config = dict(
    experts_per_token=8,
    router_score='softmax',
    normalize_top_k=True,
    balance_bias=False,
    optimizer='muon_variant',
    batch_tokens=[65536, 131072, 262144],
)
Below are experts of layer 11 (counted from 0) of a mixture-of-experts language model. Rows are named router (the router's row for the expert), gate (a neuron's input weights, with its number), up (a neuron's input weights, with its number) and show model dimensions 32-63. Each number is 128 + 24 x the weight over its row's rms, rounded and kept within 0 to 255. Numbers have three digits each.
Before each expert's rows: "gets" lists some tokens that make up at least twice as much of what it gets as of all text. This comes from a sample of Wikipedia text that the model never trained on. Tokens count by the router's weight.

# expert 12
gets: " of", " in", " is", " at", " as", " the"
router:154103122110080131151116181117118133112124112115124126092104153165099125119141081161099160146125
gate0:143121102168149148094126139123127145137148117132113121130109125202147108142142166133145138172121
up0:132066171104125120112122138124146104145097146137102132119164163099122150137106116099128089135149
gate1:105137156129120142099142140112145108142153126114102130115145145091131132126145123149112143145127
up1:119117092125181131134088096070136155139168083141126139155125154114172128135112154112113115113083
gate2:129145157139107134147094136094130116132181104093143085107151136122122144152137090142104128141074
up2:140106142114150123145148112131133145084100120158080137129161114129150097109101168141103141118201
gate3:160107101121116113141122119110131106159113141154120125173118139127125130094146133109174129129097
up3:135141159149103096119119125137150141121166129155143129103118138170114104133127146130136154103091
gate4:111169119147134111148104096142112142090129118131138149160127135146164075145167152124104119116154
up4:119133135149102120133120054168112164107127097134139138133101131162134110171136105141124157114155
gate5:087094069086137144143103120141113135126100131137118108190152144135109143157161169127111126118106
up5:173146156141115120107095124100150079125141120121131130124113063089106151096112121089085133126120
gate6:134139118149152133149138132128143100129132123108140119149114136104143126147144109097119149160137
up6:084103134101076083133130116140066157114111121143106164171127113165119110110139128073108150120119
gate7:150132097103153095124077145139150145143128164169130103123146166080119123177123123173147154114094
up7:096084161161101121140143122123133130158173147135109166118108104154133152106137134131054153127119
gate8:139169117147110123129118125135072166134145101147163147088127133118127129136140110134084137138098
up8:129141147124072089134139109111094145107123118181169143122138114106117146157115105119097144133118
gate9:107159141113115136142133104089188146114139156115129152136112144150129108146109121111132151115143
up9:106111128150155127087101142124117114157082124149132142136111136116094121105136100146126131083153
gate10:124138124169168100125123144098139153116165173101099170124146119151100136112130143129144100135100
up10:092108129117155111154120114117125154137165141076105130103178159145119104136144126157129113170098
gate11:142141131121106132103127166134099103092120119146142108159117140044089150144164150143138140113086
up11:088147122121166146099121119114142121141159112139104140093134115175154111133072143158134114151131
gate12:145137105136137127071066145143183168120155141128131127101131120139138157134096128138147144151133
up12:154149133140099110155182104146098092149085089157150118137107111105122070110147133115131113148136
gate13:145149116081119144156133138141158141116120126130137162148154152097139165103122129114127156124082
up13:150131075096117131115089155157118136112106112138093181154127125098125138112096139108150127090082
gate14:138083130167146126145118139085139150102113127135120159146119068110141076123091137149120109112109
up14:103125142131115111129131170176172098128114163144165109107135147066143165117151154068109137143087
gate15:150130154123121116122128110143150136145120167148161159100149161133160182113164128142118170105124
up15:124113174142112185115148145108129073092149140140123129144112123172173122105103120080120174125165
gate16:120100119114105113167113122130118114172107120114120144170141114138149173139143177107092098147111
up16:123185134122165170134159154116161147133124131099152118136131106180102165147121141105128089105124
gate17:109114115153127128144175134147141143069166174146122160142161124107114156144097126078152106142124
up17:075071121109072152113131077139088100156105073173110147155175127104120120081137117142121132115135
gate18:185116100106135110123117156157150099146120127170146150134163135157158171130149136156137103115122
up18:057177157157111101141176110126141145114124103183120126139130139131123159098130159138141128118167
gate19:126181128140144131150144144090172179091148126129115128114122158128118157168101139118150109131103
up19:087124130085116148073152120095105127133160071097109118108098147126132131114106096170091088115131
gate20:094125139151166125108073134114137120138152129117104113168135145101122134134129147102092153125134
up20:071112159156137177123131139087104133134130165106121144124129120153129140115099141134123135141155
gate21:182155129149128149121095100163117157149148132107127099155124129121148116080115144153112132131142
up21:138146109164099135090122120176143141151120109143115110110109116125176141093102143154124152154152
gate22:141131092106086128121068121106098149142132099080112121128124148123107155118123144153171118119091
up22:140096126106104102113136102105119107096161101145115136160092119105121134125128130132157108123113
gate23:136111112115111116136133113131098121122093123129114105133171151097102107143145092155140124145148
up23:127077137115137139097123146110122120130114124160164097129080146157134136105097165135163086135158
gate24:125092123183099119124120150137119095123180164110132097137091103149108156080136107098118125113135
up24:121130101110139118130152085102118113127118102134114142136188135116168157158140122160144122144099
gate25:079133128100101122132150101105155086133173107113110145098111083129175076097083138102090112151142
up25:065121130100149117134127135148132131133160095115096116121121125141159074088074092106110107149122
gate26:119106101158116123112182138191138123149129146147137125157171147171142129125109133117107146105158
up26:135129115142155161120172142135132093154118135107104142120185128168137172137115130144103154107137
gate27:128083174133170130148093160158124114108168159118135102138114128136095098129139081125118164113125
up27:122180150135119104122148145141178121113124136118110129111106084119183114138109151117105112126144
gate28:146122163106097112118123168104109143106161132122089143082098147168131126097173097151162124081104
up28:116093133117132136098165154137095102146105151146097132108104149142119119109107116090152135103188
gate29:111135110124084124071119134135144128125139139130118094116122133124105119137100135118125106103129
up29:131082142100137128159121135168112154123136145133128111141164107114140136139124151153139086101137
gate30:155132150133121146073175148122120123079115165133094144153158145108116101144095104120139127095139
up30:126118154127137135099112146106146137164101123095127107104166123112142074179128086155164139059105
gate31:127133117084105134143128087110139145168114186115160094102151132111150129129131151158120122115129
up31:127125113094115136120156120107121109159081149125097133132163142130154150137088140135142136113140